From a checkpoint of a small mixture-of-experts model trained on Wikipedia.
Training: a variant of Muon for the experts, 12314 steps.
Below are experts of layer 3 (counted from 0) of a mixture-of-experts language model. Rows are named up (a neuron's input weights, with its number) and show model dimensions 560-639. Each number is 50 + 15 x the weight over its row's rms, rounded and kept within 0 to 99.
Before each expert's rows: "gets" lists some tokens that make up at least twice as much of what it gets as of all text. This comes from a sample of Wikipedia text that the model never trained on. Tokens count by the router's weight.

# expert 2
gets: "| ", "the ", "of ", "in ", "\n\n", "and "
up0:55 38 41 55 65 33 35 32 56 39 74 61 70 36 57 42 46 43 31 71 46 42 67 39 48 44 43 30 49 48 43 45 44 54 67 42 30 61 52 55 48 40 53 23 49 46 65 48 32 68 27 54 40 75 65 80 71 56 53 63 64 44 42 40 51 68 51 61 46 45 21 56 42 15 60 20 46 67 41 70
up1:54 62 46 30 47 41 50 48 58 51 62 46 45 39 75 52 72 78 46 17 47 46 74 46 60 59 63 48 43 54 57 35 57 47 75 55 50 31 34 44 81 49 50 48 31 22 66 35 58 50 41 48 67 63 42 47 59 50 52 54 54 66 52 57 53 50 58 40 70 86 55 37 53 65 44 35 61 62 61 66
up2:53 25 40 38 53 53 62 75 55 70 57 29 66 54 46 10 50 56 63 45 41 46 39 15 53 54 59 39 37 52 46 73 88 74 37 53 47 61 47 48 83 49 45 41 40 24 47 64 57 30 33 55 58 46 61 56 91 38 50 55 65 21 41 61 65 54 51 38 57 71 54 49 38 64 50 42 61 35 51 46
up3:45 58 41 45 51 47 23 56 32 56 43 64 44 53 75 44 51 31 39 45 46 78 55 66 64 37 47 58 58 76 38 57 46 40 63 59 45 42 42 49 47 29 52 64 60 52 66 45 27 48 21 55 51 39 74 57 83 40 48 47 69 52 49 46 66 49 45 72 33 45 64 15 66 57 30 37 65 39 55 57
up4:43 57 56 56 28 59 66 69 42 33 55 46 69 56 45 54 40 56 46 49 61 32 58 01 43 49 50 35 55 52 86 48 62 63 65 41 57 40 52 43 59 46 36 85 51 25 85 48 37 64 51 53 42 67 46 41 59 62 50 44 60 27 47 50 83 70 60 45 55 36 58 24 67 39 33 57 62 44 62 65
up5:69 33 56 88 19 58 38 44 23 36 63 79 35 71 71 81 62 55 64 63 46 55 34 45 61 64 70 31 40 41 51 77 48 66 46 43 40 46 35 78 44 71 54 49 29 74 26 34 45 63 59 30 73 57 52 62 49 57 49 68 69 66 46 62 67 76 47 81 40 52 79 20 96 58 56 44 23 37 42 37
up6:50 51 49 42 39 54 50 63 54 50 32 59 50 54 48 34 68 42 79 63 41 43 33 50 54 35 83 00 52 86 50 78 60 45 63 49 33 31 33 36 62 63 59 41 30 54 53 23 56 64 54 59 62 45 57 50 66 37 70 33 63 67 84 65 67 43 31 35 37 46 47 51 59 35 70 33 39 42 42 61
up7:74 55 53 41 65 59 42 47 65 46 63 36 49 38 42 22 37 17 42 47 57 55 51 41 56 38 39 34 61 40 50 65 58 26 48 65 33 61 59 51 46 61 25 43 69 38 50 27 56 68 53 54 73 53 59 47 35 33 27 60 44 54 59 53 41 34 54 61 56 38 73 30 18 48 52 41 65 70 61 72
up8:47 52 37 67 40 37 46 63 51 60 64 62 30 63 58 43 39 24 52 57 52 34 65 36 55 53 56 83 46 49 62 26 36 47 54 56 52 42 43 52 44 37 64 38 42 17 54 51 60 63 42 59 72 67 72 43 35 56 81 66 46 48 29 75 39 60 74 61 53 39 39 48 69 44 61 67 67 58 80 60
up9:60 49 19 60 28 21 52 61 43 58 35 34 45 60 66 63 55 49 26 46 41 55 28 53 52 51 41 66 44 69 45 36 47 41 33 32 57 71 46 37 38 53 35 61 52 29 65 40 48 75 47 35 54 48 38 46 75 61 40 52 41 71 51 63 46 10 69 39 34 60 55 34 44 63 64 32 78 75 83 34
up10:35 46 53 75 44 51 26 48 53 18 54 57 41 67 63 66 37 63 54 35 44 26 35 55 70 60 39 61 44 55 40 42 41 20 34 47 42 52 58 82 70 48 44 57 30 19 24 74 81 32 53 60 39 47 47 52 49 35 33 53 50 26 59 50 51 52 31 59 57 52 59 69 37 57 50 38 37 56 53 60
up11:54 23 72 59 57 66 36 34 35 37 54 75 66 76 50 77 42 34 75 23 40 27 63 32 64 53 55 46 41 40 60 24 20 42 56 68 47 49 46 47 44 31 45 29 50 61 65 57 47 50 63 75 33 66 15 56 52 35 59 44 61 46 54 43 59 70 42 61 51 65 59 43 31 36 58 39 53 33 57 53
up12:36 52 70 43 38 33 59 71 22 73 70 48 43 41 27 46 49 16 47 20 61 75 26 35 38 44 47 14 35 23 94 47 45 60 53 75 67 21 16 65 57 70 59 84 61 29 52 36 50 41 26 14 39 81 49 73 64 52 52 59 61 39 69 56 49 49 22 40 42 63 40 40 42 57 30 36 62 74 38 63
up13:55 75 36 51 45 44 69 75 79 46 51 87 46 48 52 60 46 34 51 37 51 81 65 60 74 36 55 63 50 64 65 36 29 58 80 54 55 50 52 50 59 85 33 27 25 47 51 40 65 52 34 52 41 49 50 51 52 66 53 59 38 39 55 73 60 43 52 56 67 53 80 53 57 66 25 55 63 07 35 67
up14:42 89 85 59 30 66 28 35 31 74 49 59 54 80 69 49 38 59 54 52 29 49 23 34 63 62 62 28 28 27 61 37 78 44 56 28 49 54 57 60 22 47 45 45 60 44 48 42 58 83 28 34 79 46 53 22 59 22 69 55 55 49 41 56 32 54 23 68 56 39 55 42 47 47 63 46 66 36 65 51
up15:97 68 53 52 65 30 28 52 53 47 42 32 57 48 75 41 55 33 76 27 43 60 38 78 43 73 46 24 83 99 32 67 38 56 27 52 53 71 52 54 75 56 59 12 59 28 65 75 36 51 67 25 42 52 39 74 49 58 34 42 48 67 57 16 48 38 37 36 59 57 39 42 79 54 33 64 67 58 90 50
up16:51 63 39 31 50 56 77 48 43 39 50 58 43 63 48 73 31 48 41 75 53 53 74 44 39 85 70 38 70 36 38 53 63 61 51 50 65 48 51 32 54 65 53 51 63 51 56 28 82 37 40 27 57 45 59 48 46 51 31 48 59 37 64 70 51 44 16 18 32 55 61 42 26 54 53 66 84 39 47 34
up17:56 55 20 57 65 53 43 81 71 27 70 41 35 54 49 48 28 54 72 35 46 57 70 32 60 58 52 63 40 41 67 40 30 31 54 35 60 50 49 52 79 59 78 48 29 73 49 41 56 83 50 53 37 32 44 56 63 54 53 69 48 58 48 48 23 52 40 61 45 58 46 50 71 49 67 36 32 55 33 50
up18:29 48 54 67 49 41 56 25 28 55 55 47 41 46 65 55 72 58 50 56 37 69 52 35 52 54 58 63 57 52 58 62 56 29 85 59 65 66 59 60 80 44 60 73 29 17 54 17 27 68 85 59 53 46 52 59 60 22 83 62 77 67 60 36 46 39 40 30 75 55 62 40 41 40 49 76 55 84 38 27
up19:58 47 44 51 46 57 59 12 38 40 53 45 63 60 30 36 54 30 18 16 70 36 22 49 40 70 75 56 65 54 57 38 44 46 40 49 69 59 57 60 89 65 50 47 17 28 15 58 72 49 81 73 60 17 84 59 57 41 82 54 67 52 46 54 43 52 41 53 44 54 50 48 56 09 31 59 49 45 48 52
up20:66 61 44 84 33 70 58 51 45 29 42 41 47 45 50 21 43 66 53 58 71 59 82 30 60 59 51 77 24 50 54 49 52 79 58 58 52 41 33 58 56 50 48 55 73 24 31 78 55 51 28 73 55 36 38 58 65 66 64 40 63 53 46 42 54 18 60 43 30 46 48 54 53 48 39 36 68 39 54 33
up21:35 61 29 52 52 61 35 59 78 25 48 11 74 45 52 59 46 40 60 60 55 82 34 59 50 26 64 43 47 41 56 51 42 59 65 74 51 48 26 37 73 69 52 60 56 29 39 46 61 45 74 54 64 27 45 37 54 48 17 55 41 56 69 83 63 37 66 46 47 54 34 81 30 53 55 39 32 41 43 44
up22:44 56 59 42 37 11 72 60 39 60 46 56 43 77 91 42 56 40 73 52 64 88 46 38 40 74 33 54 77 28 52 29 50 37 53 31 70 61 54 54 26 45 49 33 29 65 54 20 42 44 55 75 61 54 48 28 45 40 47 44 63 50 73 23 49 38 63 43 24 39 30 48 38 74 26 47 55 37 53 55
up23:41 41 35 54 37 69 69 34 55 33 49 69 67 47 26 29 63 40 52 52 63 61 53 47 52 44 62 48 51 67 71 50 41 64 55 61 66 59 51 40 46 53 39 86 33 60 58 62 42 71 53 55 45 35 61 37 50 30 54 41 59 51 77 48 56 45 39 61 35 34 26 41 57 61 42 48 81 63 51 41
up24:79 45 71 67 88 47 57 63 60 31 68 53 45 54 75 30 62 53 71 70 41 54 81 51 30 50 65 41 37 45 62 36 74 35 64 30 50 51 71 38 52 25 29 31 41 54 48 44 33 41 50 54 49 37 70 48 63 69 64 84 50 60 41 29 51 31 48 59 77 44 51 38 41 57 59 45 46 33 46 48
up25:60 66 53 19 53 60 45 50 55 28 41 44 54 48 27 41 92 58 40 42 86 59 62 41 27 31 38 42 59 63 68 55 44 59 49 61 81 61 76 52 50 47 28 58 43 68 90 50 55 79 64 16 77 08 15 39 51 39 22 42 51 51 59 57 40 51 23 46 33 46 57 58 61 43 58 66 52 65 62 53
up26:41 15 77 69 64 24 68 54 26 52 54 54 63 47 72 32 39 30 67 34 41 51 33 36 57 32 60 31 66 43 76 51 54 52 61 36 64 72 52 79 59 42 38 51 57 12 57 74 14 51 63 35 57 50 35 58 42 68 05 43 62 64 39 54 50 66 15 45 60 66 54 54 50 38 32 43 60 23 26 55
up27:45 52 23 25 51 42 84 36 43 43 61 68 60 85 41 49 65 38 44 50 71 57 88 35 33 54 62 32 65 66 51 52 43 40 55 41 70 08 57 67 52 47 36 72 35 59 53 45 70 71 51 33 43 35 62 44 52 44 66 79 53 39 73 57 64 40 67 42 49 77 52 71 75 45 49 47 60 56 37 58

# expert 3
gets: "\n", "'", "==", "===", "E", "201"
up0:69 57 65 83 70 38 26 27 57 50 41 33 72 63 82 57 54 52 26 36 43 63 54 53 51 66 21 34 43 76 54 69 61 56 74 38 41 47 37 69 46 57 42 49 48 60 54 55 64 44 29 62 27 66 55 62 59 38 43 28 65 23 63 56 70 61 37 57 62 44 00 50 71 54 39 57 60 48 50 75
up1:43 54 28 45 70 39 73 73 61 39 31 58 70 61 66 47 65 27 35 42 57 48 26 66 59 52 73 58 60 43 59 46 41 56 69 47 58 48 34 32 50 30 45 56 44 48 60 55 68 56 79 33 58 51 57 50 53 34 58 73 88 53 45 38 74 65 55 78 32 47 30 69 31 44 49 70 54 57 40 41
up2:50 68 63 25 57 56 71 54 60 69 32 57 37 30 65 53 57 79 63 46 70 51 69 55 59 54 45 67 57 66 29 57 27 34 67 59 36 33 53 61 56 24 54 54 62 47 48 46 51 34 56 60 37 52 22 62 57 45 57 52 40 41 41 14 41 44 42 44 41 62 37 08 38 50 39 53 58 55 46 46
up3:71 46 45 27 59 81 71 39 56 56 46 29 43 28 49 59 33 48 50 44 55 31 46 30 42 43 57 45 68 24 61 29 31 39 38 50 41 60 66 47 45 60 65 40 55 57 65 51 56 45 73 60 59 61 54 59 27 45 56 45 52 28 72 19 74 38 48 59 35 38 46 66 63 41 56 76 68 60 46 50
up4:27 63 44 32 68 90 44 33 45 57 37 56 72 65 60 52 21 72 30 44 34 36 56 49 14 51 62 48 44 61 53 54 64 32 49 48 46 42 63 47 39 50 60 51 34 47 36 58 31 32 46 44 59 69 25 50 50 44 55 42 54 55 50 57 63 31 54 52 53 37 55 51 74 35 54 38 52 59 53 58
up5:50 67 57 65 45 49 43 67 73 84 35 64 27 10 26 51 71 57 43 41 44 72 50 17 25 54 42 47 63 45 22 55 38 55 40 26 65 42 38 39 52 68 65 44 57 42 71 64 81 49 50 90 50 74 36 50 57 42 62 57 65 17 37 62 60 45 44 33 41 59 53 71 78 52 62 39 59 42 73 68
up6:32 42 70 72 49 42 37 59 25 43 25 53 63 56 55 60 61 71 03 36 66 69 45 49 47 69 46 70 68 45 58 34 38 58 50 50 52 54 82 71 30 49 40 60 60 54 34 52 60 31 54 68 63 61 55 60 68 49 48 40 44 50 56 43 69 05 58 38 63 28 23 51 55 31 45 47 72 51 47 62
up7:49 54 59 60 82 72 45 72 36 60 55 62 64 45 63 34 65 29 57 58 42 54 70 40 39 58 61 48 39 65 77 79 58 78 57 54 46 43 88 53 51 27 74 61 69 30 55 56 52 62 45 50 44 55 68 66 32 48 55 64 48 68 53 66 14 53 51 46 24 71 38 79 55 76 45 41 71 57 41 53
up8:61 59 35 04 46 35 77 43 40 74 39 57 71 57 35 41 57 69 29 42 22 62 43 57 59 49 84 72 17 53 44 53 36 46 50 35 42 58 39 26 21 39 60 63 23 27 51 58 32 89 63 41 57 24 55 48 41 48 28 38 57 26 48 73 34 52 99 44 91 62 45 62 51 42 46 41 67 72 52 68
up9:57 34 48 44 74 14 51 46 39 31 45 67 76 52 53 41 62 73 75 50 59 54 77 48 48 47 62 74 35 37 30 58 21 51 65 45 42 64 65 82 63 59 69 77 14 59 64 23 12 64 59 45 21 41 43 53 53 36 42 42 53 47 44 29 79 66 56 31 58 53 67 74 46 36 33 37 88 55 22 32
up10:75 46 62 43 33 38 42 53 52 07 51 43 50 48 55 58 38 62 56 41 46 55 59 23 42 06 69 55 49 48 50 68 73 20 61 57 89 60 48 61 58 65 67 63 42 32 34 58 65 63 49 68 46 27 59 74 70 41 74 42 30 55 51 42 52 47 28 23 30 47 43 39 54 57 71 49 55 60 59 53
up11:44 82 33 36 09 45 69 20 57 26 66 73 30 57 43 38 66 37 53 61 53 48 22 79 30 27 32 43 48 62 55 73 42 55 32 41 47 49 60 44 41 61 56 43 43 39 60 40 60 59 43 41 32 50 51 31 26 34 58 54 25 64 69 35 34 39 56 38 53 77 32 48 28 39 36 43 99 39 55 52
up12:40 55 48 60 61 49 44 34 61 47 68 55 45 67 45 88 25 66 54 66 36 59 54 43 84 44 63 47 48 68 64 45 49 55 18 65 67 40 44 39 48 44 99 50 48 34 44 22 69 58 65 59 56 51 48 59 74 41 63 48 39 48 62 40 37 46 45 76 50 52 62 63 62 60 40 41 35 48 42 79
up13:48 55 80 37 83 60 20 49 61 28 58 44 51 29 51 62 32 33 59 28 37 66 45 36 68 59 70 27 34 82 29 61 41 56 48 72 63 52 26 36 73 25 37 62 59 61 38 60 70 59 73 55 67 46 61 39 67 63 39 42 50 67 41 33 66 78 51 61 43 54 47 70 61 78 68 46 41 45 41 59
up14:61 50 37 46 43 27 56 61 69 53 42 52 43 45 51 32 52 55 39 59 35 39 37 58 66 55 57 54 27 50 30 41 42 48 55 42 63 45 63 41 47 91 15 54 32 72 49 61 76 55 46 69 42 34 60 39 85 56 70 49 32 61 59 60 47 43 47 44 59 34 36 36 30 30 28 33 41 54 36 66
up15:61 35 65 56 55 60 32 66 78 37 89 81 43 38 56 00 59 51 57 49 25 32 47 28 62 47 51 39 65 32 41 55 59 57 70 77 43 49 44 43 48 54 36 46 43 36 68 25 69 42 41 81 44 50 72 25 55 19 57 63 52 39 49 40 70 44 26 46 44 59 28 27 65 36 51 61 27 50 52 43
up16:48 70 61 62 63 67 41 66 44 51 38 47 51 24 36 46 62 61 70 38 48 53 58 50 53 35 69 51 56 64 62 47 36 49 38 30 44 27 74 52 52 53 61 58 70 46 49 91 47 48 17 50 37 33 41 53 50 62 32 81 46 48 28 47 36 74 47 40 47 69 31 39 89 57 72 50 50 74 72 62
up17:56 61 60 66 50 43 56 19 58 47 54 69 40 82 44 31 46 54 24 45 45 39 51 52 72 54 38 48 61 16 53 73 56 33 36 64 24 47 58 55 51 46 34 57 55 33 94 51 56 49 48 31 43 61 66 60 53 70 61 44 31 46 39 63 39 47 75 25 51 34 37 54 56 50 65 61 69 34 37 60
up18:83 83 57 55 39 47 39 53 44 35 39 59 60 64 51 43 54 84 29 42 59 68 77 48 53 51 50 42 53 32 45 64 12 39 40 50 46 63 61 86 41 38 32 22 38 60 55 52 36 68 46 32 56 46 67 41 29 44 51 49 44 59 46 66 52 22 63 30 55 58 52 68 56 36 43 68 46 36 61 54
up19:52 41 63 46 32 43 49 36 60 57 59 51 48 36 57 39 38 66 49 29 56 38 38 79 73 38 28 43 58 44 73 67 35 63 42 30 39 47 63 39 64 31 48 70 35 46 78 43 42 58 48 56 27 45 48 42 31 62 28 59 48 44 45 67 62 76 48 44 78 57 48 63 44 74 40 43 57 61 75 52
up20:47 43 39 62 44 58 68 66 71 49 25 50 27 47 55 37 70 64 54 33 19 61 31 59 57 52 63 47 42 43 68 63 42 38 32 47 51 51 82 83 24 51 41 21 60 16 39 27 35 59 76 68 44 22 48 56 75 36 61 34 66 75 31 38 94 31 45 52 55 35 46 62 59 44 20 58 61 48 31 50
up21:46 49 54 57 32 42 56 66 63 33 63 56 31 56 35 68 49 33 58 59 41 63 45 50 35 58 45 61 42 38 56 37 41 40 52 34 75 25 63 34 27 40 71 12 46 54 48 74 30 50 89 33 50 40 43 63 50 68 61 63 57 54 18 41 54 48 41 67 56 49 42 84 61 36 38 60 58 39 91 67
up22:50 13 49 51 36 72 75 54 70 57 44 37 60 42 49 39 53 66 28 33 44 82 36 44 65 58 30 33 34 49 65 71 37 22 42 42 75 43 55 70 44 61 33 45 42 63 49 49 76 54 38 33 69 49 47 66 46 58 70 50 52 50 88 88 49 77 41 30 41 33 36 45 52 90 52 51 41 40 69 68
up23:43 42 40 39 39 52 53 51 36 36 40 59 31 88 44 39 38 53 67 66 45 61 38 31 49 53 44 65 41 55 59 45 38 62 23 66 31 35 47 43 34 35 50 31 71 55 59 31 62 49 69 43 30 42 39 62 59 30 74 72 60 49 73 32 72 49 40 59 60 66 56 57 27 55 58 29 54 40 30 59
up24:73 61 48 25 29 53 59 55 59 77 41 59 59 58 52 49 67 63 23 64 56 51 42 50 51 60 36 67 61 44 28 18 73 39 20 55 59 42 45 52 49 56 44 42 52 52 26 24 51 26 54 79 65 65 64 77 31 56 78 54 42 48 63 35 57 32 78 53 49 71 31 42 47 46 63 70 45 31 77 72
up25:36 44 36 55 56 43 22 49 54 41 40 30 49 36 56 50 31 58 67 77 72 48 49 70 43 30 74 56 31 75 56 42 39 39 50 23 52 67 62 65 36 65 30 59 52 37 59 47 39 40 39 44 33 61 63 72 75 38 47 35 42 56 16 46 61 65 61 26 75 74 61 58 60 69 25 13 38 58 47 48
up26:42 37 40 47 51 39 64 43 53 61 51 79 49 36 55 52 89 66 39 60 18 50 64 57 30 52 46 34 44 37 58 44 38 39 29 80 29 37 61 49 18 53 45 47 52 54 57 50 61 67 41 23 34 49 52 65 66 17 25 51 44 56 44 61 41 32 45 23 45 41 40 56 65 60 42 61 76 02 46 38
up27:53 32 64 61 65 54 41 25 54 37 57 77 81 46 78 27 46 31 46 54 21 49 32 45 35 58 44 56 11 76 20 43 47 51 42 46 64 55 20 28 25 52 49 27 48 41 38 75 76 71 49 46 75 72 34 73 50 62 51 57 68 62 75 43 54 54 33 54 51 27 49 70 60 43 63 48 76 32 19 49

# expert 1
gets: ".", "|", ". ", "–", "1", "2"
up0:57 50 66 54 42 55 53 68 54 41 49 58 32 39 65 41 66 42 42 55 52 46 50 44 47 43 61 34 35 27 56 55 49 58 46 63 36 54 42 53 43 47 54 73 21 71 55 70 35 59 51 63 40 38 44 65 79 65 42 47 50 72 67 82 41 71 65 58 40 45 49 15 26 36 60 65 31 59 41 62
up1:60 61 71 56 37 58 42 45 48 48 44 61 51 56 44 48 54 85 31 79 52 51 19 45 77 24 34 51 48 20 33 52 74 50 78 51 42 44 45 69 29 51 21 49 21 26 53 44 88 54 36 58 39 48 47 44 56 37 89 29 51 52 52 52 46 41 50 50 25 55 48 81 42 56 12 25 55 16 63 71
up2:51 40 53 36 66 56 42 40 41 52 34 72 56 38 80 61 81 66 55 23 53 64 64 65 47 58 67 61 49 57 68 41 60 41 49 41 51 54 31 57 26 60 66 54 30 49 42 41 22 29 14 45 52 50 46 38 71 52 37 31 42 21 34 53 62 50 65 47 38 47 30 41 41 39 46 42 47 61 57 22
up3:52 71 35 35 31 44 46 62 40 38 41 64 44 43 38 22 54 55 55 71 11 78 83 44 20 42 43 25 39 38 44 56 54 57 55 56 69 35 52 58 57 52 53 36 41 26 48 50 56 30 54 76 46 48 65 59 52 40 57 59 41 36 39 32 41 23 53 32 45 32 41 62 71 64 69 43 39 38 41 62
up4:63 70 43 57 19 53 52 55 58 22 25 39 42 42 20 60 51 48 35 72 47 59 44 54 27 55 43 38 58 55 41 37 73 64 28 86 46 46 62 50 39 13 48 58 44 61 47 59 58 50 41 45 24 49 70 38 51 48 43 50 44 52 20 27 59 38 55 65 37 60 30 32 36 06 37 61 63 51 32 79
up5:58 42 36 64 53 71 52 43 61 53 73 40 40 63 74 72 77 37 35 60 37 40 57 51 48 53 47 42 38 48 41 64 42 30 79 29 52 55 49 62 34 31 50 33 62 56 70 69 19 46 39 75 35 44 43 61 43 63 69 38 52 33 54 60 53 38 70 46 46 44 30 65 72 56 36 42 63 68 56 46
up6:40 33 40 51 24 40 16 53 67 27 42 27 70 46 27 47 57 52 64 49 60 43 55 60 21 60 41 57 53 71 46 60 78 72 53 55 34 24 61 50 07 48 72 64 66 27 54 40 70 69 31 40 63 43 39 27 64 41 65 60 78 70 40 21 64 72 56 54 53 60 54 79 48 59 41 06 64 24 43 51
up7:56 65 73 63 71 55 24 28 69 50 41 24 45 57 63 54 47 46 53 54 65 52 52 37 71 36 32 60 52 83 69 50 51 51 41 54 56 55 34 16 18 64 61 43 46 58 59 51 47 92 21 53 35 62 31 58 34 43 49 31 84 47 79 47 71 76 56 50 48 40 19 62 36 64 53 45 50 62 51 85
up8:22 40 72 65 39 42 36 58 54 44 45 38 53 39 60 14 30 55 80 40 79 68 49 64 61 62 56 35 66 84 61 79 12 38 51 40 51 28 59 23 62 51 66 63 64 57 74 57 83 42 54 44 50 39 31 73 54 53 59 59 51 53 58 59 40 26 37 74 51 31 61 34 42 49 40 47 57 46 56 61
up9:56 47 64 57 62 63 45 61 54 50 15 47 49 46 37 35 66 37 43 91 73 55 52 43 43 36 15 46 53 60 52 64 54 48 49 50 60 43 47 41 45 34 53 12 23 58 54 65 60 45 54 72 43 65 41 44 43 64 66 71 55 24 48 49 35 31 34 30 59 53 47 51 65 54 38 64 39 77 48 64
up10:44 64 42 42 58 38 64 45 64 23 61 46 57 59 54 55 59 56 30 29 58 45 44 59 48 64 51 59 62 59 33 59 57 43 54 65 45 44 44 62 52 26 41 80 45 49 43 57 59 59 43 37 50 41 48 49 76 54 42 42 28 57 67 41 49 41 49 38 50 38 45 60 66 30 70 55 58 40 36 64
up11:43 24 28 37 42 49 70 39 69 34 30 40 53 21 48 32 64 62 51 40 68 39 36 49 62 52 65 58 66 52 59 54 33 42 59 47 75 31 57 24 35 28 35 44 65 35 43 69 43 68 57 47 60 54 34 41 54 42 57 60 89 41 42 52 48 37 66 41 54 45 65 45 72 61 37 37 49 22 63 45
up12:67 43 29 74 54 34 39 44 37 43 31 45 32 48 53 61 41 38 35 33 40 46 53 41 29 39 45 74 51 40 52 39 51 50 48 79 32 38 66 75 51 57 50 48 65 76 50 45 34 68 50 48 43 58 48 76 26 32 53 48 54 49 44 40 43 32 47 48 58 84 56 27 62 60 58 45 28 57 31 50
up13:61 45 79 76 46 53 86 44 64 68 69 36 63 64 54 52 41 71 36 68 46 63 57 42 47 67 34 36 78 59 67 69 45 48 49 47 59 54 80 38 59 31 41 62 47 48 69 63 71 66 38 63 86 74 50 76 55 49 49 48 44 57 38 52 54 59 73 43 46 39 38 53 61 36 47 52 58 49 58 62
up14:43 44 39 41 44 38 54 67 37 51 49 40 19 42 50 49 38 58 54 66 38 36 54 57 36 61 40 45 47 49 44 63 42 48 32 52 40 65 55 40 61 33 68 63 21 56 63 54 67 40 42 72 45 65 46 37 39 65 37 45 18 58 36 46 49 71 68 60 58 32 43 33 45 52 56 33 54 39 53 44
up15:43 67 72 47 59 54 77 39 54 63 41 36 45 51 43 46 10 49 10 54 37 51 49 68 49 52 36 55 57 56 47 44 56 75 53 38 34 14 31 70 70 53 61 70 60 49 57 08 68 51 74 60 43 51 43 36 25 67 32 54 32 52 67 58 60 55 53 33 61 43 37 31 29 28 49 68 44 62 50 60
up16:27 51 31 54 57 61 66 62 47 58 42 69 18 20 17 60 45 52 25 48 80 75 54 65 65 31 36 63 48 38 57 68 61 31 65 51 59 80 39 60 41 56 30 54 34 53 57 58 63 21 44 80 63 43 49 50 37 49 43 18 49 47 42 51 71 46 68 18 38 64 49 37 63 44 61 18 53 39 40 57
up17:64 40 41 44 56 41 41 32 52 52 57 42 29 70 55 20 54 43 41 75 37 39 39 35 72 62 44 30 23 39 62 44 49 47 69 43 53 40 27 40 40 11 54 40 27 20 57 20 51 48 34 39 61 49 61 86 44 62 43 14 67 41 36 80 56 66 81 46 62 81 43 61 64 55 24 41 56 65 48 62
up18:46 51 62 40 56 53 17 79 57 49 34 54 46 46 36 41 44 39 45 59 54 70 29 48 59 72 40 46 25 51 34 65 57 53 67 29 35 64 48 67 47 66 49 31 48 58 40 57 54 50 59 56 68 54 44 32 59 37 26 55 46 55 35 53 40 61 40 64 50 45 55 38 43 44 47 63 47 47 55 26
up19:53 68 61 42 32 28 27 31 35 52 37 78 46 38 53 25 36 41 62 69 31 56 51 41 61 55 40 55 65 54 44 29 52 59 24 61 39 53 66 35 63 33 56 25 76 76 67 51 27 72 61 54 48 60 60 47 60 47 48 60 43 61 42 72 68 50 63 53 43 71 38 61 63 56 66 45 31 61 35 39
up20:68 62 38 56 45 47 35 11 42 44 50 53 51 63 43 64 52 47 63 56 55 52 56 55 41 69 12 81 38 45 54 49 34 33 35 66 17 41 56 18 35 34 53 32 58 35 42 75 51 50 39 80 60 50 64 66 81 46 50 30 32 20 85 50 72 25 25 52 61 65 22 64 69 56 55 82 83 55 50 63
up21:42 57 52 19 33 38 48 82 69 34 37 70 64 66 32 46 71 70 70 69 48 61 59 35 31 57 64 58 62 40 36 58 25 40 56 64 47 39 64 76 55 48 82 48 25 54 70 36 37 65 33 44 66 48 40 35 62 24 49 32 23 44 37 53 47 38 51 29 46 30 41 53 48 50 42 67 36 54 42 34
up22:20 26 48 67 57 23 45 72 50 12 51 44 33 67 38 37 67 59 29 96 44 60 45 21 44 45 28 60 71 68 27 65 45 59 50 30 62 56 62 80 51 61 40 55 65 60 59 50 40 39 59 54 54 31 56 51 45 42 59 43 60 56 38 63 30 55 56 56 47 74 53 47 49 47 49 40 41 42 40 44
up23:10 27 49 30 58 58 71 70 49 58 66 83 41 56 64 51 72 52 59 92 51 74 79 60 27 46 45 41 55 51 23 42 68 31 47 63 52 50 56 39 43 14 52 72 47 57 56 66 49 67 68 38 46 38 41 55 54 43 66 69 46 55 23 70 49 74 75 48 44 82 20 71 15 45 45 52 63 61 47 54
up24:54 42 30 26 53 38 42 76 42 39 61 41 35 65 44 42 48 26 38 58 60 56 59 51 41 74 45 25 41 22 59 71 57 67 69 79 62 48 50 74 32 37 41 71 69 68 72 62 61 65 42 63 36 54 67 48 60 70 41 59 30 21 59 55 47 33 48 27 49 40 17 45 44 50 67 63 62 51 46 29
up25:20 43 63 39 80 71 50 65 48 57 76 73 13 49 55 75 76 57 05 51 70 55 36 52 42 52 54 29 30 85 32 47 45 40 63 53 37 47 44 51 33 25 52 33 56 06 27 30 39 49 54 54 79 62 59 64 60 58 66 39 47 39 31 56 58 35 68 38 52 57 30 30 34 28 49 67 62 18 47 48
up26:53 45 34 54 60 49 18 52 38 64 40 59 37 42 24 27 48 28 33 31 45 39 22 29 50 54 24 48 76 39 55 42 56 43 49 53 39 50 21 13 44 49 47 60 54 57 42 37 40 66 35 44 33 66 45 68 70 33 57 65 70 44 37 45 66 53 39 72 35 65 50 45 42 58 40 79 52 47 33 65
up27:64 41 32 46 78 25 60 47 54 48 33 44 37 58 56 61 60 49 50 73 39 50 42 69 58 29 34 79 75 33 41 37 63 24 51 67 59 41 57 35 44 34 37 70 61 67 59 46 78 68 31 37 30 76 41 50 38 60 43 31 65 43 58 77 50 40 40 69 65 47 40 46 48 63 44 35 58 51 45 44